Weights of a small mixture-of-experts language model, trained from scratch on English Wikipedia: vocabulary 20728.
Below are experts of layer 5 (counted from 0) of a mixture-of-experts language model. Rows are named router (the router's row for the expert), down (a neuron's output weights, with its number) and show model dimensions 128-191. Each number is 500 + 40 x the weight over its row's rms, rounded and kept within 0 to 999. Numbers have three digits each.
After each expert's rows: "raises" lists some tokens whose logits its average output raises strongly, later layers aside. This comes from a sample of Wikipedia text that the model never trained on.

# expert 30
router:461474470490460461454524471433454489494559529537468439514543440542529494524524511528444461466474551429509560495525553508554483500456559478465518477533515515478456437547482424524444524485524526
down0:495502529509509494419569578506545414475544528509502550588438571555436508559491478491501499503508474430554488479451449536532507494523541529509501490536555509520514436528550448609487564526557442
down1:622426521509486520479484476435492549461601564453474468479520384404487486493516516486526528513533532410512493563470516597460551503493533434519488490558444434494531497540545460461536517450450521
down2:503468528509492504525500503436515499477509487510523546539480495437465512538610465492487530533526556468551460497459446558558538508431503482411563544473550458486524547498521537561569566470495500
down3:515448544486470543480473488601561496438511540470451443566523540575494538467503511483501472552504459499503558534476466442526490551560556494486492426536551412542477522471544471507522470504513529
down4:458487477508469526466460469442417439506445502460415466516443473469453440440497487487542500487499523551434495537534462524562441442481513504546525533437518462505523481464506433547471522504521461
down5:527490407431520447529545471579510412494488524523505471555457502563489504533473531496529520548502502522524512405546520524424541535422469476470439533479534454488536492541488434447483529486498476
down6:538427501456527530546511563500526502401528539500491570462476493515477570565534473459568491446423437405455503472511536483464469515469547509463508463466510428522492534527586540513524524498576566
down7:560538479459429469481463560513385555523528437531568530564462496414528474498442451497487519400575466493536502505475483425484551484549524471482528531440551447502545510571502502522453531505435441
down8:485492473495515512506490495529491553509518534561498521467460511484553486490445503482435597435464515554419467451549476528588511425529532507539492487539548528505539512547453493544510465516567510
down9:447537425506571520532500487421465498505474427462501505510511527525474524568491448514496495501464601480456535478502574481515512473516501470498551448557531444474510468447515428547504524470498443
down10:443459414518440522481501496512516526537552471543497512392525493488604532506459450476503488483544489438507441549426441516496504484514566424485565507478560478468431448442528538572527546536502562
down11:501426493455420514491534507471504484548545517492513596489454558488427539519549492469475514459499486470463486462543458481482431494401546459512474468541497558547509493428480451498511459557586505
down12:404473507439379532483422500499436552482529482599556529493545491525470571495558540458388483479519494447436487421600515461559466524437531597463518487460511508474524562525507444499544483478505547
down13:477528541488491476428535429490563519543543500484474536524457482515426476493514488451515514491426399485514517482533456447445472496498506506522494483564544470521455447480467509562432495572462474
down14:513520513499490486486477491479511531479429560477488445476546578493531523462489485558498496485449455427507490534506497547524504564495526438495455537538496546488512548495416481425495484552543514
down15:556507506589545570547538508491528513528540519470448536452503529535552485478521456481538488495506538545468492525561447528552542506547467470548557520494511458471473498481526594513464406499487485
down16:477455528531532454488428545478542535510544464497530502420499527542377537483591523477546495571418502519540512514535551508480524521447441466463488478524554479395458503468534513438448530575494498
down17:479466566423536498556501452456562514427518485495518501515487520551465481501530509485463537537499481445522487476538492473494511522487526451481523397500529544515498492514477458460508516416448558
down18:462512461540462456497484519553518543566525555517506543593494572477560472541471539452437481484487415448566528487485506478442525501470484500527490564597499524467501472412525532485468462482554462
down19:505567479502455467485460453462476498460490465500434539499432477479484471511499430523436499483546475536482536550483558515476527516512497461474519540509472560554485483462478441530418542538452463
down20:480510499474550553498522533507571520420538538490464547503516506522435516526450529467521468435496538547523375525415475506482513458546502477514521494466471499550492460562473519493499475487489519
down21:414558449529546532447453466518504556551492464520563455505557427454470477514508488487497472520482430504466453432477474504461469513488433632521451545505497542510526596501374411498507489451478455
down22:533524422525531511524495449528532482507498498540464504520474434538397510626501527461505537606563479525441529450532506462495426568492502444515474512475452459412501492507584510560429538496463508
down23:551523523489423526442456547471499560487528463443481501500487564494476494531465527457580489529575469489532509554455605552449549578461500545478533478506517493504470426458478488501485512513521460
raises: "in", " cent", "rid"

# expert 43
router:548482530557484468519522497451434452468496485542494504488452448532549495455487476525481523504530549514488521490509465467550504558494523553435541459431494551589468469539492473462513589547543417
down0:514484496566438511528503513475525429562535558494480506494479504488506477562508524465573492487473438462511415446427432505502564510519548591601453496498562490428532494501523483521548536479540510
down1:534418502499469528559488426566466552506433524548534474521467456519565560540486498459548506453512532522493515477470508562403511476517483548464459553494444402444498493487494490459504504483432516
down2:510482525526480514528570490545542488491499580438453447446514463451510515493466420446475512466534554522432461526472508495461491518462448465443396402457460577478457483474522477504492474476468500
down3:413493485536524482480439492500515455532485466492510597532454476460428477508465416470550510507466504482497470487491518520430504488432501489534543425488498478430511500496457568518621467536532540
down4:464491495532566464518536470485512536536554461540560461524508510502517449501531603579540509520530480469437481490508485465520516487435504512538505502507489503548475519485476497463455494560528560
down5:582532461427605547498606437490536525519471499555420425498488462506437462491490527548551504552587431466482481454490485439512545552501495490511491509492442512490480457542483475490485501485445504
down6:547495455496508521498568463515531526482553525559457532504509510518420506563527480484525520532482502485489480481423545479491531489499572466470568587483451554532548545469540503508540575501472540
down7:471489451602462492528465525526520556515510469489518512532471497469541464503526454474558467479549535506469515518535539510491602514449564502509472447433503531493438523448516575489491544524528503
down8:449539488501499530467469478577547509430520483463484493470471541363593538531528492468469444526551555605491467554533520497460515482462539500478526456513483489486469498549396464485439514516558542
down9:482394510525505456434468536473484588427473471495534469478545490558459531516444466476450496456473480530560515483479542470513490458546500506514487510437473539508508526574502507512565463552481484
down10:497500501476514498518521464580428511503397441623533432475446570488489531434468515461530502458446448471528523455487499577475509443466496477569538563498495487540509507490490472618468511493516490
down11:492527468497540528526470478563501519515515500509585508441526471515507477563483452524498562433465527523543520464535483574468509481548436529533399507488520510459513536552408439527491493438453513
down12:478503523490564486468484522505450451527505503570561559456444492500458534595509490449461457579510506423431534496479511510521463550506455486514546523454515484564530481480460551492510531483478505
down13:439552536574524472515567450524573469521517596448495458514458525495505458472482503521569492503469472486490471551549478447475503492543484524469474624506468539509539511528507572520491496523557516
down14:510560466525491503489568487459544526487418470482467501475500511530507413599434460465457477556536572491469544560549468548527451567557522509569499449545534474550479585510483492522499509530496410
down15:527506506481511512538561546503529506516495495485480483519453542464508523519443431489555474588435499426505592433491564519470486582502480470433396520503462500528570538475567462505498552461527478
down16:484455496453466452471520526515560489489479463530520483484513484577505556539502496453490472505530446489523539565567528533467540490498553502524506460537486484511506504521522548476500571410502477
down17:596454439550481513465519528482488433452525577499486481489481438486633537514454407509496524502465488519455496455598453529443523431488568538492525507546442535487511504509413469454522501455525505
down18:422482417492495526462415483486452555486538460549463496501523597505458465469512520521474505433489540480523535527500497527534510584532494539542504564496453460472501518380526471512500429533539464
down19:540505514513589552510440460457453532464501520433527473461513509540546459521493476456566471519544516444473469501474541524479469507454545541449489440478501526482448516503461483550547477538530497
down20:536517486580529562449509534488525476472491449448521490511500492536559513520453464490490490443500529485494450458575524545514488532543549460450491519493591490456472520482483453541492456544432440
down21:535503564467447599527486508483529509582457431503540590468492518542499516492545553541513526474539487508486520504535447506474535536458521528526478481532468472521537453518494443525484495502491501
down22:546457472551525569491565485529484523539517591480482434536446420441481447462469494508575494425492523521495461552481529568551503490527477528541576536477526474560470463483531538475474541470564483
down23:516485505484530465510464548493568479530462500409521432447511514491465586494463545463472541423478528515498474455547512501484489532514508518469502511500532559562512544474501448469491552513583501
raises: "on", "is", "ad", "en", "it"

# expert 45
router:603532557549507463512488469479384515514515471458475501507623526507493511442520530499472500518480460522510512509561549418540487473488469482504502471512480473499434426508482436504494551490476468
down0:498412505506508506459404435471483489499510488548539543494408516439515496509545494439515536512451487567559520500458506526503560524431492494486543482514487447516506491498492503554479568532507522
down1:467633524451566500459490574485442557537512491486491469483538438529506497412543503506496493469476475461519525513525464531562442470495415441464489505473535472527492495518527488498520439493489483
down2:552468470447534479559516426605507471446515481493523523467492435481545510526493446480488458512439509469577524493513550448516486591502504431522502484530510497492591501412453532539487480516535471
down3:482444496487553518566516513476515471500501523467496525529547479492518487474447482432491501477508573427497529480551494482514420580513554467510508465545505516457496565507455422481521493534539586
down4:418513504504434473506462515523506464507624509497588533499500469430503538469552476528511388566527605523477525476512562475522550539498521483520544496484504532550448508438486535488506484541462500
down5:483516483492516556467482541585540526524539529550581537498488540445461479541514457557425543444413517476503536529521539414520572526506462494521441522487492546448468515439476495514492501442553564
down6:525418482502455544504501542482499485515462542553463623488529458497481498577442473545490477554456474436468512462448399505499541565453521490449548483507508455555465443462482580528521535515477463
down7:482485507525501536465501565483479546514514511396458470462489529552431491500506455494517509500563465499509476475468504479509563481552544535479527502534478380539536543414507441486479545565450447
down8:482490548540513510554548495494431502491439464526534452519493567550506485489448460533507461528477482453515499469457550509441421423469409563483472552538558496514450495582511578513502543505490517
down9:527504491539485483475492437507408479516468474473541500527471453514396497490569546538480503487578448519603605515469555504467465534547525528515451516501502492479519466412452511503521487494433451
down10:488517508486453456529525513475515465475521448505495476533541546487457520535501435528418504526496517466461513552500493537533517477458485505532462440492491589505484541462481490528491462486418469
down11:511555480481487486581417506502428518459498502465517542532484547498524497464460422498441521418499442482510492485551475497482460478469481522478518501476504507503494511443472507403456385475525506
down12:577514486542512498514538522559467555528545546494490558525519507496478547515462562533526464513501531605474529508477535497487492532506502520474527476511399485441521548451494518495487508510459496
down13:503570517477444504543456525469511566546568577464490444475507498467515475504465374618460496475497503469441485489472461534509505493466527413572515523520510468514440458462547515486515458505461579
down14:505469508442512545457458496475510409436485475551517416510452512469428456502476432496481399480535512492512489422507513501470496477517461508503537469494543529449500539528445475507478517476477488
down15:557455540504473491537612484460484496437522501483592495538467406562567496500485556478590482447528552518503565476532403505539432477419467458491532510565503445526486517434533526511474535525483470
down16:501467413465491534477497522511453510492502500446463529534483543501511531478530541545451472466441490501472502443490534495556535461530549502596538584530454420469521477458537487515543513489405520
down17:570513526533513479468492458492500480470501491473542487477494511422515462464440417484440537512509556536516471476489467554462485520510446508515562496540579502522492538526439549531474551517552509
down18:529565518485484569496433580433519518477521508491540494514509573480494582473458454540528529545563496428463483463518538543491459472559528572482485472485496450525498508456513527543511468540506506
down19:525461476569528488455548446487571474417523556558516486505457422545541511474434497477515497494492482522524494514444519465509514489458495455480418550506439534507478512530375561470488492446516481
down20:472502526480443484493511390554520549541554470455492492557546490542480545452399504481594548497484461477449469524473538473459443543564412571539484542560439510424476599548531529483528497530599470
down21:526561524469563496477518528413487522527445497525523509478445507518495511468480459455452500545524487471525453481599487462488548456410455460457425452539477406533546479526506566512504508527464525
down22:517509477481517580539502502469486577503505485534530543523416532420455494495522475484402498490554526548549552538517533540527454481442429520520536440550478484518494480493487522449422483477570466
down23:480428422513516496473474505517447540505521466517514434529536557494507480529480434499485506476483503454472506525517438567516579421459489437527494484438496509555503472527557543488490465439484464
raises: "- C", "- In", "-", "- S", "- R", "- I"

# expert 31
router:468456552503531460468533488450482453508486496483558473493458459542537553525496577438472595506516456507532526456486467513568471608552500555466485475457551533531511557508448472464493473519495420
down0:522495471513488530475433535477445489458460486502463521423465476452500438515471495544428471489530518508590501466517549435464476517504492565476477563475485406487566555525492536557518466463500518
down1:493501541516517543475480467510451501442513540492513586460492508439421533508474503497473582445434413522595468500542478473494388449484560520470485504480500587500479519494466503508547416582480568
down2:532574471441642493547525508500529481498509515460559505500522508480531446582461472528488535483431520517444476539489509519514499492522553523442484484542506543472545485489453411551483541534457414
down3:490526451558509485545532518505514496501494494503487484530450505476480533439561509488497472495440470487538517491491555415473505505548516499467519495551543511490548438490532486474558500476518548
down4:566388578475527500426500486557452519462533540523489552542515462515471511476498497520534489509547493467511499517502466441452441505438516612455489507548492514414505523510413450457501434517538533
down5:568574450468493488464532489476551527538441489523485424540462520507495475424512523493529460531452514527542443589503448554531519479535478535545458505504549521503565444491470517482466493512455486
down6:500509556428520571520507473514500486488504518490491432420475510529474480475442486552462521517507498454542545470563527506547466508503511399499514482511440538469586543520537468582556484520515516
down7:549547497468520507511545499528494536571479507557446494449513512470537474564422510527637454476475534589490531476548449512472439486448456535523433534552403518442440566413482529584453547501458503
down8:487530496497552485500460527548484479580500499551411481482491556509487539568543482452470518563531497555536527481617509450473481514407559436540493538531480457504581500521502467485458495493444487
down9:489480526425463522512508510478568515478541436458448503512470565512479424538497479528418561522529492468514541519478469479477528584461462467544614400556444524518499491523527461468461520529496516
down10:522481466517533538386479485405475561536559520484462537509515522491530543563499540524519478529510465529534472448468459479550533495523467489492503485362435534464537460488493473492454466556431502
down11:543522502467569477478474442528480481457516549462572480469511488563496501516455445528516536489504469508482506470409457534509473530464468448475465524499516480469445478491464483490525511512447489
down12:524417531469512430477531524540444502541473514501499556543523552455487505490484481473502510482529492512569498490470500503490516480549526528458541463499414496513509467513567540471521422486436466
down13:525502611515476507525489479520527516484512457449467507563508515523549471485471607500520494509481526568444497536491429538483519519485489553494516504548489465469499508531520444478508553510575533
down14:478514505514424451550477458570506607504560497436487574557484618479574547465523415502597487479495472527463534489502537529529530533502530496518485511587482560455468478474465501512558500522501528
down15:465515484500459490458432446448564534509508441549460480504527595567577429494492507529517477496557508476503548520464416556500547517449552530549481524518500493464442510494493494496476495527468411
down16:482481459487489493464504475476534565466544512530501464445527525500485462518492458425494528480469507434527487498487550483515584626457503508429482482458564563525544521533511542435500534506502513
down17:486473462466541535479483459475516538484465528542536442453539575459486547466504486555462505593485578502446444551588500505505495517485479505463473513572478484489441521533505509458472465579460431
down18:476501483499487558513512497500548514565510526581497485472473487514515432517518486496544519516453518464483537538497467451464506496514473458526426530459437520472579535475512506547563464450507503
down19:514482517523522551445535411535536479516537426528464499495524548496536514494517504468464400535476581474517502538526495488484464488478531529451539533491492518490498513559478518464498494527493482
down20:436453465480444516470537473496529457457423514491473506523448536500460495488513504509516584420560503504473471472449524560474503500518533500430543534554529560461480487462479534582412473455513552
down21:434511468481509551487469491521457535548471526543560484524473469504515530514501517441478498434502479545500465550470522486535590461535573502467398466433542485513511499503511451529488488474475511
down22:503548461478535425540481507479563493558526436498504618448523490460519521483425457513456427434424448503563450424542490534585585481463535536539503468546483464536527490493577507519446522520554529
down23:403491559466519511526474505522485493489495572521506485510539523561479574538435490460480501480533529504532565493499513450488481500569494451492474584464521467543455524471475505504495429498542551
raises: "em", "-", "y"

# expert 39
router:491447511501428477486536495524459479529510464505506518466488563513531485522496531463549527482439549492496450544513537482518527588533459548520499494479475491512498475512501450500477519484491476
down0:458499511514585525544492481568547503501451603459535546505495459554480469477539487506512532459508518508407575475488457475544596496531520535514521522509522482535563542503463497523536516504482455
down1:496510553467488508507457497567539475522549530443484433525516446534499407566574539522556554551480520460512521531431522495522555416406426471498441526477541442445560505448453525477506472589532483
down2:566565572506505392498450480519499507527454476612466541452515484498558508573533491448505447477511556506534563494488550453517447429480481532520568513521432408464592483539489527544506438521465520
down3:504500472455573459549525499473536541498518479503464386577531544498507494420484543466490572490509474522486517567499505550509518495530529531454495454564517452495526470554422512470501478441506535
down4:476452491485494540516501561472508450488561459442505480551541587493545491466435495441474487493463593492494470489466500528439521536492560511564477555471498458497487558469499516477496555498509512
down5:589406472520486387531498412516546484507499569491536465478488501502527481542543464454511489503485502421478504611451505477464474497515490504520418453559435449514472548528534465446478487550495462
down6:556434538563501460555468497447460507471490561636538523490534526434481573516434522549464457430581412409467441524459532506475412511480454515489462565540492501461470476506517556524421497527507455
down7:520549396546517480503481548509525454472556536511535508512513490519492494529500457527539479462483552384503435483516530494471523475547494485500537507472480453477549575494450519565533526476458498
down8:462469488478480495435528512535522497523542462472496555525461646563463474489531518454506503446512470458478507427487491492549573532572510542583484457463532524501570463572433510548526590567440430
down9:466529474491576524469503515554529509444557474531422513451488491532516473460520507427598494487434528467502494564473530546495490534511527562504504478460528533409465440509486541551527533519470497
down10:464532499459467568468476511565455503529542430551520496505479517506448521468467493482631528423492498507564467546519488531488458538465546559483522462523537510523480408482499487479534576509510598
down11:523557522487553571499526457524569496518504523466434569396483493530499473511441569473494542518459461485520553473475555499487529560525501475466513478507476460463526540488588488499515486455451535
down12:500468456478373525515559457484530527502491432531462605522463451448499549539483487473454513487434472520538420497521467467519502491508471498502514509467455553499487471458493485517511494522462460
down13:483539473541526472529509513530444538549512462466485532548535550480464506518559529555458519506451474541537516534446537459371480487492487490492505463438464511512542598530552509540453523534508410
down14:498482483511481529514506514538512488484579462452481495487420440491454533495526467548560508467513388463556518476453478468481570474490517508459489473506510549508481519534489531481506520542460466
down15:502473464553457450487552464496536506479437520481501529555512542496408410532516503535472429501435466530510452529531509459449481395490497564457509506462468514460547477492525499538516504461487498
down16:594579414434460538483464458494564438491416505478505517505504474499451565540509464463445529573499500558486530518509497481447545560521525529479476469514518513519453468499471513472541508504498553
down17:493492455501600462424559504565509489529502486426453561538457524546514436541516489523533485486443503546420512470430436480492562526548503494470542481549419500457502545470432539493473438506524528
down18:572571443487538514558525460531487471547569513610471479547495524456565488496489495499579443474533425535457499500484506526571454525563500501425516529465540513573497435602491538524487550533533452
down19:515486506512484503505493520511468490481595477491512542468511536528484494507458533450529482489468488493505514450475464427525498480468499496480463462456503569521492458510525535529484486501553464
down20:483464561516488509479487571472504527468551509516503537462528529434514455517469442526565503499514471504544539490535517515498503469543516529479444475530578465520504469531525522536537495503461519
down21:440570539495502534495489519487507562483467549521429542528463445541526485464509471524467480492573528511519506490561481501436544521468429477527577505523566511510499437489456530494511491515524476
down22:513506572492545435468516475489439468493525463436473437491461487524488505449460506490472463580477438529520501542589523520502561517610479466492447452554506481511469564450539583454464451482524485
down23:499475498392438532385427459526462511465475452484497485509450394487440509544604456493349480522537520469438470543519484455540516497502461490495440485490475500523417447462503430545528538399518508
raises: "–", "-", " ", ", "

# expert 1
router:529462510563447468550509572456506452494460565482479521551485503514492437435486546567501517465538488503509466596535454498475444585517511479489507534439554535494486496547460526539491493505441535
down0:530553441513476495483546515501481451493469530473495500576543461492516552464511484541577485520523502451507492532541511510498515493496486426517462502492553557457508477491512490457489452501532569
down1:545513480450466479455480522527549566488471477536475440470521439466440445448487492536477428475554436473506555458525582448422506507550494532537612521500476506461451540460487469482508528488421449
down2:531529462511573457567532530589463533531485547487522518518511411547471492497476500465526477560511471457491507433514492424486527502460495458497542544502460483483534498492454555501502492518512499
down3:557489469486516527535504493520545434513531511563522519504579553509471525461541485506561525524497534482495501505532564472489453552434493564528548430542473497440549485522543457548540518494514550
down4:551503487504445592473496480507520476457521517509485492473552536493506511501480426496494467500619473462537510467479499511488554516486525509490455482472523427481486480459511514506478521469431481
down5:533483492462473495450444562505466473538529502490483431550589510467523495549425484544503580482440522562566479515553456447550520518571579441548462408491479504460456444446488516495412552557476477
down6:468514518555497573472488568507510510466540491532429510572504510477556501496563470488505501427468475590526480513456455505518488518460497506522526561443498489518541521465536502519530524527505529
down7:469484546482485481526510443542469499448540525451480499437537453510482519506509466504497512516508562454514516515497568473448484497463596543529577493472514549514574579518465473536502487482486452
down8:494527422507527469525508518512594445544516531544526533500526599491491529517561479517457519572457509525467523483502494470489528510552512559503442542489486534484523567432444592467496489501439502
down9:447458476462564537456460508514443486470463458446465498447439426480453411514500488435503503501530458490445450501474502477474517526497426470529465521562511499422503502511463457513528517457536570
down10:539510509539524494545530463478476482429471425506542533515445473493451506498447521487497485471467542542504462492453464519567438462552453411520509452574517515583449505543503468542491455487463505
down11:442446505469463524488429451523402507545572493505491397499435538459502500549503451488482526594490486441504428425489525514420599532482507505513506497506505514442492560518456480523496468558497486
down12:447506537500427496521482448501527511538498484540567491472518524501494544495552550573539478539489511518495419474489526458516586519468499533493432463491506494564446456533477573531523490505465455
down13:521502475498487520514520531500553429521573507457455502503576493521527484452511470549556446550529461475574414437466480542482499486483486522460487548552497482519463477506521505435512467547525504
down14:573486523477520473519488542468493522529511516540558524541538490530470515499557521538455488451444545453457559555556485544500471527480481496575495469474473493513518488476496492449494482494444547
down15:491502479487531531517559448506483521450484521504499449528515546477557531523513488504414570466506574437498464474461493538536455492489484539580435487557528534541485483512526576570481475547520489
down16:479546541464497485429479525530427498489542441575452500492468407478464486403463526478470416440513509524555508467554531475587491440522499550494505472533597479490505504462479444524498477445478482
down17:467569504481559486512497518545391520487512495569467521487456450515485463471486438426460507497442526535506461491512454485461537566446512501507483491489569495458408534544449495445472552430545541
down18:544477510527476503458484498506558522544588497447472473487549530465524510537502517474567484434511451569469536556457439516524455492454489492472555540519483539498519470451519445543595405517506492
down19:496488513468512489544537484452481541471497468480573489397455429525461498509486550517489489558480450506494539545507530518552600550489503504516449498496473446533531535457435518528528494575491457
down20:455482542525393481506503552494523497511485399353524503501501513519490472525469444478579546461433532500539539564548485445499556471494511540501497476486438484473470540426528481501488467530568457
down21:490527546499580501438507488477483521417470419512525477435459543528441503517536575444503540560475527461494533503476499583518496563518488462536511597478506433483528480532541466513505512508494431
down22:522449561471495531524550515512514517509449514442447468491504427456481547467509506465533472445513457517515539573502481530478531545500535489585504473434535416552478523477466486439467497426481528
down23:465512491465505454543490433439514560531484507507545526480540511513563459476441557504532462559422470497452517472521512507499444602439499508532522506532495481514541480551471446490452482478489535
raises: "07", "02", "06", "08"

# expert 16
router:476538543485518461574447495460507461495536452461493518509436545488538507513518504529412594535486496476499466474563552518550538556500477558515495498479501536539517498491542445501493542518451505
down0:562479473438493498469520520462478575586482451458503569551472580458500509483478508538495485462507455514506498481462471505460502542521419462500494489499530512461566529474571607418449515518487569
down1:530452462484531476542429515506529484500488544501485511435454456410455517536442492552544549525468478503503478452513532567482517429466533548509498592594502463495526390487415492432465556444464542
down2:434502493515506475541457463474499507528513519473522480483501489498424494563480531471563524438508547542506464549498552607509534444443470546509529428495522438535474425479483448545503484528419470
down3:473529479541490508526488535530490512453481555433526563466541563585507478454478467474476461466523498465404541494533496534454540442583434538515532438587541509536472463463519481528512436520508508
down4:442536459508435492513485576535534475514504556520447567508477500533550446544508547502533535454523443496547510498501457530545459438547489554493530512562508444480558446522519503479473431476472547
down5:539507522475434467434591457536419455497523478489464555464437433435508512477383533480539438540511508435525446487485512563484517457424482483473521490443471482514498543524499471547493466431515472
down6:464593509509518514547593487479494477503518533463504480490556492508502539542467567542511461472525569519484449500476520552501464486485563482504586430533525587488534575484486424515551465554472488
down7:438514501519520400494574499538478431521516437528511518462561476552505471507542440419521539521521518485506496486514482476534552519481537481512486491552475561520471518518537454485464466523408537
down8:496507527478521468505461467506485522544527473575476483574505441526464548494541548496537513525479540458511502481494473359458513606507517529532507541482428492527527434486555478563519489485469502
down9:513429510500509490553479530543470484554469472536507517460544543498461514486512421459477522527504483463459540582495460554480486438489551468562528521458429461455523521495549554517499523475486476
down10:450517480490461565497464510470521500485505452463491539512530533416486464499601527500464475461554593456533576530476574533571440440491492522529487554489451495478430466564508513425474509467536556
down11:560528504464498482479589474485477542530554516534481467458471519500494525468480520479479509546447537462566456465549472533442496494536528486567446497480454513560581558512437498519378543469508439
down12:491502490535463523503590485482466489407516520440470450455462513502496522483425515565501472441479544473541495471458519475539493549557458509518571470525466494541483489512540523489483520546547458
down13:458495475520465501604545490529450553463463456442478432463527489525515522532476414408478554526496484519454471559489578507488452511500483482512462501496436513479468491474459472569556460501426547
down14:484483560458466574453529451498451496508483471487560470444532452463450511457532483478496492500578486506504540451524457490516545505529473505523467501477556473435516452516465529409454523473459533
down15:555462457508452507491510527461513498480532485534531546478458451536443567534425510427498555530492439456441521537486472504511506483482542448478500460529539444461535534503454504525518508404503485
down16:485529488504547538525544486501488452483502530548494526564512491497490562429465492460520487474493480600492441521528544466474534532522531501440488467466568492508527487505532487512527475484473478
down17:456429492520522551519474504536526523450485500425486455581518436491495434529563539498426562572480521462538414490523511495432556551461499509509479422440482512501545464444526547455470497494520494
down18:578491461533446513547513469516432440532464469478438492396475487467504534464476493549520521572413540511528491475549541520615491498501502459463465546519504560502464569509582534503467467503507559
down19:500650477487474521472528487479517514507502569508514558534548490500536481420508485436511602555552492514441485517515503544522456497432485561505538543500444504527452473464568457487464521576440501
down20:496485499446536654534494505548529419516483498474557547474543473531425474513531506553456571541532436458531549509533507495438509462471501518517553500553419510497462423465513443472525489436452510
down21:547497473482453508545519515527475533497555447461556437511530437495578436435502504483537503469524550625523503500538466523504458523439466488511526582442461574498541611496465504575547501497524523
down22:515532452431460434469442548482503380514475489508472525582505529466573573521473483562486549543479544477521490522451561496523497434561507455563489550533498530523451540531440512474490435407640393
down23:449508519467552555536430514493465524465506554500488519537534514518526512496584518482469549570472475467537524496542543460549457462532517490487492532487522526490495422537453532510506470466497495
raises: "- C", "- In", "|", "O", "- N", "===E"

# expert 13
router:471529515465445441541526547475510439479444443529522500496447567458552437507603495438462520601508536548494562481474552486556469513511466510447512434476492565581417434566474509494556530485532480
down0:519483472493522522532521512483464543501538432522488474522480478459476491496525476549521478510537508552423526477469490491504454491466531456509537560498478541589503549524524437558551486513579536
down1:564547493469548558509529528504473448477471509397503540480453549527526532501525520503434430513495519465526460511471540578534484494533464490496523474538460557488538579532509499524482497510519522
down2:496488465508481511526482456466549530524521467447498498506552495544449471580486488518593507443574495497505503562562497555525515516465575496496576532449552452467451496477579494442509425387470569
down3:504500492515510551514516436481500531507445510451542510564485515500546504466450519472522520441510501579575521557570492521535433494505501550478503453513478484555478467570529555537491391569482527
down4:505491486455486517552541536505487510463490506574459513434598442524498421538483429510490554415434462495501493495474555544469517502488456576527461436491500517540504557547527526487471484550435502
down5:459442454474483514449497440554540512502495526480504468426425530553469499482558458541516464493443513499540621538528481543535483495494521538538447430563426556519459505597504539456571500513490531
down6:409455476490441562498474536544513492518527482501550454512505440481403536519542535543464461532524434499453460448468538433513523497427514474498475490568507595441507523493502557423592422531481507
down7:500474509526555406482490542476405488472566583536511513449567461519495515501502544507543490449546544452460490518516512577487459420512493519546476568478558416477507529480540505555479495488490477
down8:484500386458419546557386479520453534492504528471479495508472533419480415465563508458506442513542481537484547470539532516444463432428460460492480491455564502492515506455533526465462464501456503
down9:509556608531524486440515484473489444520448446524512493424486506489507510486505509507477555468508496490492523502473484474462512566483508523582475481446543521538460551485480492545462494547514523
down10:539477520495511531410510478504536425460506506532447483471585538469548485494474502535457506461518466468533478507475476483540496499487470498505541459546465514474447471507508506509484603503480519
down11:519562487443420508431546459554534481501505454544502436487459467525507480474511462452567490543508568499530457480544461461506484527478513481475586502492517431534433404520414516597561502534465522
down12:444526469464562462474493573460540552520450464489514469507477509564571575560489537461500469569584429435471497536465559550557454458542527480502533479513478519500476498526457482489485427588520529
down13:513560499484491461474478515451467520512496517462497538538480495417417530465463499457488508528489457534481491456510561589591499503546532469504516522503479527495468511555499530506543535529433530
down14:529503473382579507555465561532492531535495520514475514498479537479566461524479514509540501488567510608538456447513550543504568535527493436522532468475502485532502520489489523494549473566528536
down15:515524553517433482559609491495413575507524497462533491532525562463567425487493518535506555500465518507522492476512468523474523500502503515511509522526434482496506467474520509522500504495454444
down16:404493511474501509499522475512498465513521529414462498476511478523468504437490535482440560463508516550484498479489433552532406475479528401504469472503437502425459493435539501497443412461518445
down17:539475544484457407479445565466514518487620560486418500472524472569412483520501500472508529527549456499531452479479528496540543467443531511548536477559546460541537530484503506460479543435488484
down18:505499462471506468544458509466486514483461456544458549529396510448553462554456485435532465489502411521503508483438495442476510508495442527517527498523558511512497453434451519505512488460543519
down19:469522520503542601484497470478479534417457544534523434484511535469509513402518466479549483571492494480457502521473522485543560551533515467493480475421520490548512563490476502503531568459552441
down20:514424485504478578484473512520484468432504514406462508439473483523430468547494587438505535538402549562558474455492499509414542498530494496536462433493474533449496487454519475500469544517495466
down21:450494547494487437488478568473505473551489484469534524472581461559418492489518462486482585476503518544498506502489532559540504534467500438547522514545567467473535505502523485479465469476464494
down22:536490476467459498498506432528553483544543474492499494549461556490411505492450495556483558511524486549527508408499533509532544575552470533530536505490498509518518486469513480470543527446573528
down23:519515521506550504557547522560488540488578420459480505495480455548447533521461496498482555561532530492535471471538478488514456498460427449522521463513507561541490526575502460445531526417477471
raises: "on", "et", "ar"